Below are experts of layer 6 (counted from 0) of a mixture-of-experts language model. Rows are named router (the router's row for the expert), gate (a neuron's input weights, with its number), up (a neuron's input weights, with its number) and show model dimensions 336-383. Each number is 500 + 50 x the weight over its row's rms, rounded and kept within 0 to 999. Numbers have three digits each.
After each expert's rows: "gets" lists some tokens that make up at least twice as much of what it gets as of all text; "mostly gets" lists some tokens that are sent to it at least half of the time. This comes from a sample of Wikipedia text that the model never trained on. Tokens count by the router's weight.

# expert 1
router:486418507387469440490515436554556561552463545424504464468600441518444403455551542503474573531456503475514491524470429429452512529550450539554450
gate0:519459495405446445563466515445438485469419466482510498501422481459478420443437535522557473513425536573515549563397506591439470486502426486498484
up0:532421521449454498539423474484553550465520505565569407466569483540461569497443505542494484448423509544472493338550498578416512491498472449478465
gate1:561413425483501504513484588462434597436390539533472654461530503522432434531551517483480463425499491514532462432548543473465464492510510542471495
up1:505444509474475418530572608435498594529421543458453561435522577521477454476544507452486433400548525455455482398428558536508461589450527482373418
gate2:491508405492431510504416573584563504522565497465511522439389548554501514511461487445558563535432532543381445543524505477480484504463470562548526
up2:437468420464500505533402545557478498472513561429514517495413509579465512595493467487549582508435531494435444516536414454590544483486537537585567
gets: "al", "d", "k", "ed", "ing", "ad"
mostly gets: "al", "ak", "able", "k", " Mad", " Bang"

# expert 12
router:451483509441554438576465449576561562543463488417489435472549472577434433566433457456428556511494447554558452543490439437488468437532444571575457
gate0:519531444546425463494453540516512449391470517599441553581476529446427598452494540457529476455451536508550495493440572543476461512395505488461498
up0:582513480496512533556515509445566545391513505686488501544461494489434608464494485478541538476521453477496471428559575533429442504426525506497530
gate1:490450524428529513508483574435486535515482530507496504476516429470454457549487428519436453487560596527553476469554531517423489526588476513523480
up1:461509424588515485515530535435520567442454466476455482398540466497456426523442475495510412466484456509553520360479546548490487534511524463436484
gate2:477632468520489531543458594523472469533541483609511575516471520520523505486552477427542485541515493535505513446480588394471507517420525550462455
up2:410607476458575528543485442479436479485531489506523476493418508573475492501579451500573604467434677531486525490481487528580575570511508525528583
gets: "9", " a", "0", ",", " the", "8"
mostly gets: " Coordinates", " Boston", " July", " Vienna", " there", " GK"

# expert 7
router:541445499413527461566523527492572581563471487449422421443587526537525471505468466596469547429412457582527432501511416461489466453504472512558458
gate0:547512428510470429520460530509404472400423529481455483449503474502554538474429478533482537468469528531515523434471465494546463449552449447465471
up0:543535516472498456543544497443522576391468516537553450506480500547589557391558477544510519443487512464450459460567526411476437469531524422441554
gate1:480471518460511469473549591436445461431484547532495633473586439436494519525565512529523505413594576600532475453560525474521511554463486533520446
up1:547497539522537506444615521431453474444454531427539638442565532529549471528551511466594431490512519544528458377587542538500530540489512450431534
gate2:482566390605529514528531546609524452478580454540575491566492499549412537506430537396568438434505502576485585494485534470497486501497538548606561
up2:531563484570525489543536553617480453478587423398592476612462559509452522619445539454545518416512546540503459533456487445483484467479592549563570
gets: "1", "2", "3", "4", "0", "5"
mostly gets: " six", " nine", " five", " eight", " four", " three"

# expert 11
router:472470476440549436572481452557547575539461490418489469472562454563443462567424462480407566529453425547538445550482451429489479436546461578546450
gate0:508439512479396410484432542562526465424484446458428520544514532569574486487453550546494488511465475522520516550456422526430455539518492468495436
up0:632489495449524580553593531442416532479534487528532514464478457484519441429425475574461494512489447492480467437538560586445513532514483512537513
gate1:593500496493517490497471502462515523486571635561462534475591539508486445512430541499500523504557538531519437417554465421518524433504473507540418
up1:554497458545543491425593512493504563512487505530438595462593533538493460479463556500555445533496469537453483414540508454478539448443492472491414
gate2:474581438481484490502478560603521449478497444633509512458410612521469520484480509454584519505513513512490508529481574511536524476429574523478459
up2:458611505523565513490444521519531466476476481571578509490465518524419525574504456511519491460519579494522445524487429497526537547424519553525567
gets: " and", ",", ";", "|", "-", " is"
mostly gets: "|---|---|", "|---|---|---|", "|---|", " c", " b", " Ken"

# expert 8
router:438444461543555540507435466520525499532514455509494443475558473562540560508537463554400527489447486483540514550445414558431437482533479520567441
gate0:551488497497443407548446514480348426457360414469459486444538569541475472507524504452487519489534508583483453520359473513410492437547467525475481
up0:598517534472457475514541494477518531453441444494557493500508566553436501533520454464475463487615563478462536469504547501407519449555462510461485
gate1:465466542517490494467552522505504556477489490529397601457543384417474455555441515575517533468618590522511412418547502468515539498456479622537385
up1:505454538540521438436596529462467573529431527526509600456495461526489438570480460584489470457555531538500430360478567531516537526481511569495468
gate2:374575540548478440598374500514468490508547455590503462510416544536516507475497440524492526487508556548532577432531607483553512521508501524557462
up2:425542524537547404596388473497463535507605516500532485510435525524547505540503430564538513461538589522500511475552531503558535512577551498580527
gets: "\n", ".", "==", "===", " ==", ")."
mostly gets: "\n", " ==", "===", "\".", "==", " ==="

# expert 9
router:381451561480524552580496452551523505445528504551488509538464516528533467570513433502522406537487475567563417541447413512553442554517523504577553
gate0:592486406530396471533448468516450509534467491514441555451514507391510520439484505477567519461519548573465492511459490520481478493476371521576478
up0:573514510409407413547514531411580505426467543542488440442472550536524482452520409525525512430469488448496448535572577503540526482493460579535591
gate1:462495476548473545543478538540441483456523472508595560514582450514421510529555461496487502481579513453581392492546488411521579523477461506434455
up1:470530472516520430462558517385488521514425512514527545448602536620471555614466509493486473493558532552523473433493544525496564537494412554413477
gate2:460568430586439466522453509583480490525541479544468465544317505536510543535432493366536488583492503432511552477542509615535441477442501531380535
up2:503507392607481510561465502525521550482495497479462471556392503547549507601502486407571525484494496479551521532521460537586437434432596510380620
gets: "s", "es", "ers", "is", "us", "as"
mostly gets: "es", "ers", "is", "les", "ies", "ations"

# expert 10
router:443483486434539432578451451553553546543462476429476458478546475578459445589429454450442563513482453563561450543480450439507469417536439572565455
gate0:532488514539392482483536532489470429409347506505445521450459565464491527473475516497440466481513475556488557538352561511487512539483415460494391
up0:612530567519447478580459527415534512378442553467517479454471524467441537428464522540474473503471507504466527500510598507552486495540425473497516
gate1:469531472451473403477540520448478601409492565565499575452513403494456560494456561445625443486612500479557472426473504463536513460494510544543463
up1:553480436558491427392551524357526542465449535533485511543564463481488504576592526486556397528519538485493473421497593468510513520517493420525445
gate2:500511464613442471530457536583482527471510487554471527453439517511481511489462472434570508471462500575480520440572486516541527631498482519504554
up2:519572421513500566500472510605454481507482469424509527567469513538464454431497479507627550498501520550469501394605520501610522607513520496524485
gets: "8", " A", " I", "3", "7", " W"
mostly gets: " Apps", " Label", " Championship", " Colombia", " Museum", " Brazil"

# expert 6
router:444483504429557430588465441580556558540453486412499444452561445565441456557429479464417551531438461549547479516492431452500449429545450582590450
gate0:559544470517513448570504496588460530483445385492451530475460542439465517403476501471453460514456450547604502532390535551474465485399450542466513
up0:637507521418560515533477503492538580499467430564460400487471462469481514395547474529437526515524491581483500533576601537449474496513406474462510
gate1:570520561493515531505462532408533510461508489546491513377535402500506521578504500504471397477643495483504486459487489455538510517462494533517433
up1:611501476523517491427568618395538509526489470503560581462598559545533410601500516490487433481572508564528458375511493497532531489512432495461445
gate2:420544436605469522485393556569450409527478504498535521509443475584430537550335549464554488428512476518495454481567566445496546492423410491546441
up2:515574459556561548522414581522455486509485467500588479517471474574454489522491522493523516448531530531472340540549529518503500507432485529585531
gets: " |", "-", " (", ",", " he", " He"
mostly gets: " these", " These", " who", " con", "Biography", " he"

# expert 3
router:452483490439542436587460429579554579536458498407523467457553455561460446575427456469416554501455426553544460527463446444489453418546453559553444
gate0:556528496505463415497462498536444414432412402411561455524596470495561545517488501487569578496497499497473520479493568473486479489474459494473508
up0:559552617427479530542550486501521563441495536490481502441464469415555524527452538544491387457513496467512480533464570514597480484514528471462485
gate1:477421476483445553501537496499481514471535519509492556489484460463455579567476494478490403537480547441489488522456471461486452562394468583553466
up1:466378451505492550487560463457459541462534489467507528502417525549473516581483514442543406513472552491530503491525546476523505536436487567453475
gate2:421422364552547457542480464544409474496449457533482530530497485575511502567464493392567445534496506515455551523535493500595469459532510567456528
up2:558567441485472472565455546602476499515614562477589495618388456527449491519513435494528484461547541501426467450597432616620538514514550578489540
gets: " the", ")", " The", "–", ",", " \""
mostly gets: " very", " The", "What", " (#", " my", " Com"

# expert 4
router:445447493548554487448405503514440550573541481494538419539568555520553448522528512431506508572440452478486544583554461568447478430546578555440498
gate0:536461475434539397498474432521424406496486432527458458457528515483605497592493435537534446501401489553513618538430532540505538439533474462506473
up0:617511516443477454556546477492520496475479483515492353491517561526539493509486495510508509473482479507479514453549528577473572538579492419462464
gate1:554470559506525497497524574545482489459452500534379579495531473467425428558414517528448432489544498434581456437516520405606467545493429547568382
up1:479469510562484477445561577452451528498438492518465502507514541541479426537398490512525407488497469476519479442501560440599453524549459520567485
gate2:480505464535520507444396504589478509534483506547454479540408530539451478487476443470509547470459471507443468505538543506554508472429567576513505
up2:504573463573523565531435441573449497497520486449587473519393520572470475518477457444549612430436562527531445540569520463639586517425483541534521
gets: " in", " to", " with", " of", " for", " as"
mostly gets: " won", " after", " After", " took", " wrote", " joined"

# expert 14
router:490422574525581510414532458365556540534413464516422612530498487559550485585502506500473527522454438486562472517434463460452481456546462511501449
gate0:575506596462496411524426535544418475423401462544398432477452503515550521533380479515482432482483511504549493452452457488477442518477484471503453
up0:583516631410482477465450542439531563398426487555478448485451429532550560504480487465497457549552514467502454455545519488444457615457522482480432
gate1:555492504498505575459529600481557585494433610526460526466553445463472544521437521593554474380503530498473541466590541472389457529444493542457520
up1:502495538516502515448610602464587533512407514473486507480564560515457498507425534554555437402512504504474554423557599537404485510479510520474516
gate2:534564487536498488505452455547522493455570474616421576545421561576470554537404484420474462547524447530528523513492593456550494537615423533460462
up2:499583470508545516491500438603489448466528475542539504547477491507493554554560461473464509525486526513527442602530545434551577558535515588537539
gets: ":", " |", " by", " of", " at", ","
mostly gets: " at", ":", "):", " by", "=", " from"

# expert 0
router:455507511469522423577494444557581563520457500410496467487549456552464446497437476477454531500455447525580456533483467419495482478527482494562459
gate0:540467498477521472587424537561448479475397497561459515488500485509509547520491538491549534534417440600574464520472535546502447479557437452462478
up0:574516581503489569549557503483515594445460449553507492514522532502468547468546517514516542457550436490526455503599556562433459572545480519459424
gate1:478452553535506516465452578476516595475515544572425501481553501476509523525464584575523497490626516565486448484535487456492507491522422541517459
up1:435436475592515485491552608454507610453490494474492536450540509522518432495533563529588424533580513561439440438537572518424473477505477518473499
gate2:437593469538474520509457545571456479438528450545540495509413505573497584523420469441533501462529495517424506440588621465532566559459522450482498
up2:460560397530526500667394492504498419426594513515473467500456546495450578564523527443550520471550563533427445424525511448531511572463516526496561
gets: " |", "/", "%", "5", "6", "0"
mostly gets: "/", " +", "%", " Born", " Succeed", " Website"

# expert 5
router:557540469495434470543421464577516524534460590521533448561543468499477481493399427534489524519450462571497502547528584505446495480518557462547426
gate0:527515452564413468505485542475418501502495497511476550471507509497518542446499433512535440531478426504568480575462524542503466499520397560493523
up0:560515573481445469514466476440534483432446456502522549418544474551487486469535506519484482431496463422466432542510524547519397543573482445467491
gate1:569496465506460618493500504474534551446491457483499674499574449481408530551502583479498375491512562494566522493632539418485548560516451588501535
up1:568473422443564469422597527440523553506485448531568531442531561578460472579476572496556444427557470477529480402563484463475532542600459576500513
gate2:486564456495526509558365512533423488527600532515513533533391592578502552468477416464546485563506545513437562509526591487545465529559438595455420
up2:487576360512537535505396602495492474536564500488465497520422477517487494576507404543475482424479547521528479442524479459556519491468456553495502
gets: "e", "i", "o", "li", "a", "ri"
mostly gets: " Chi", " Pi", " Ce", "oc", "ae", " Cole"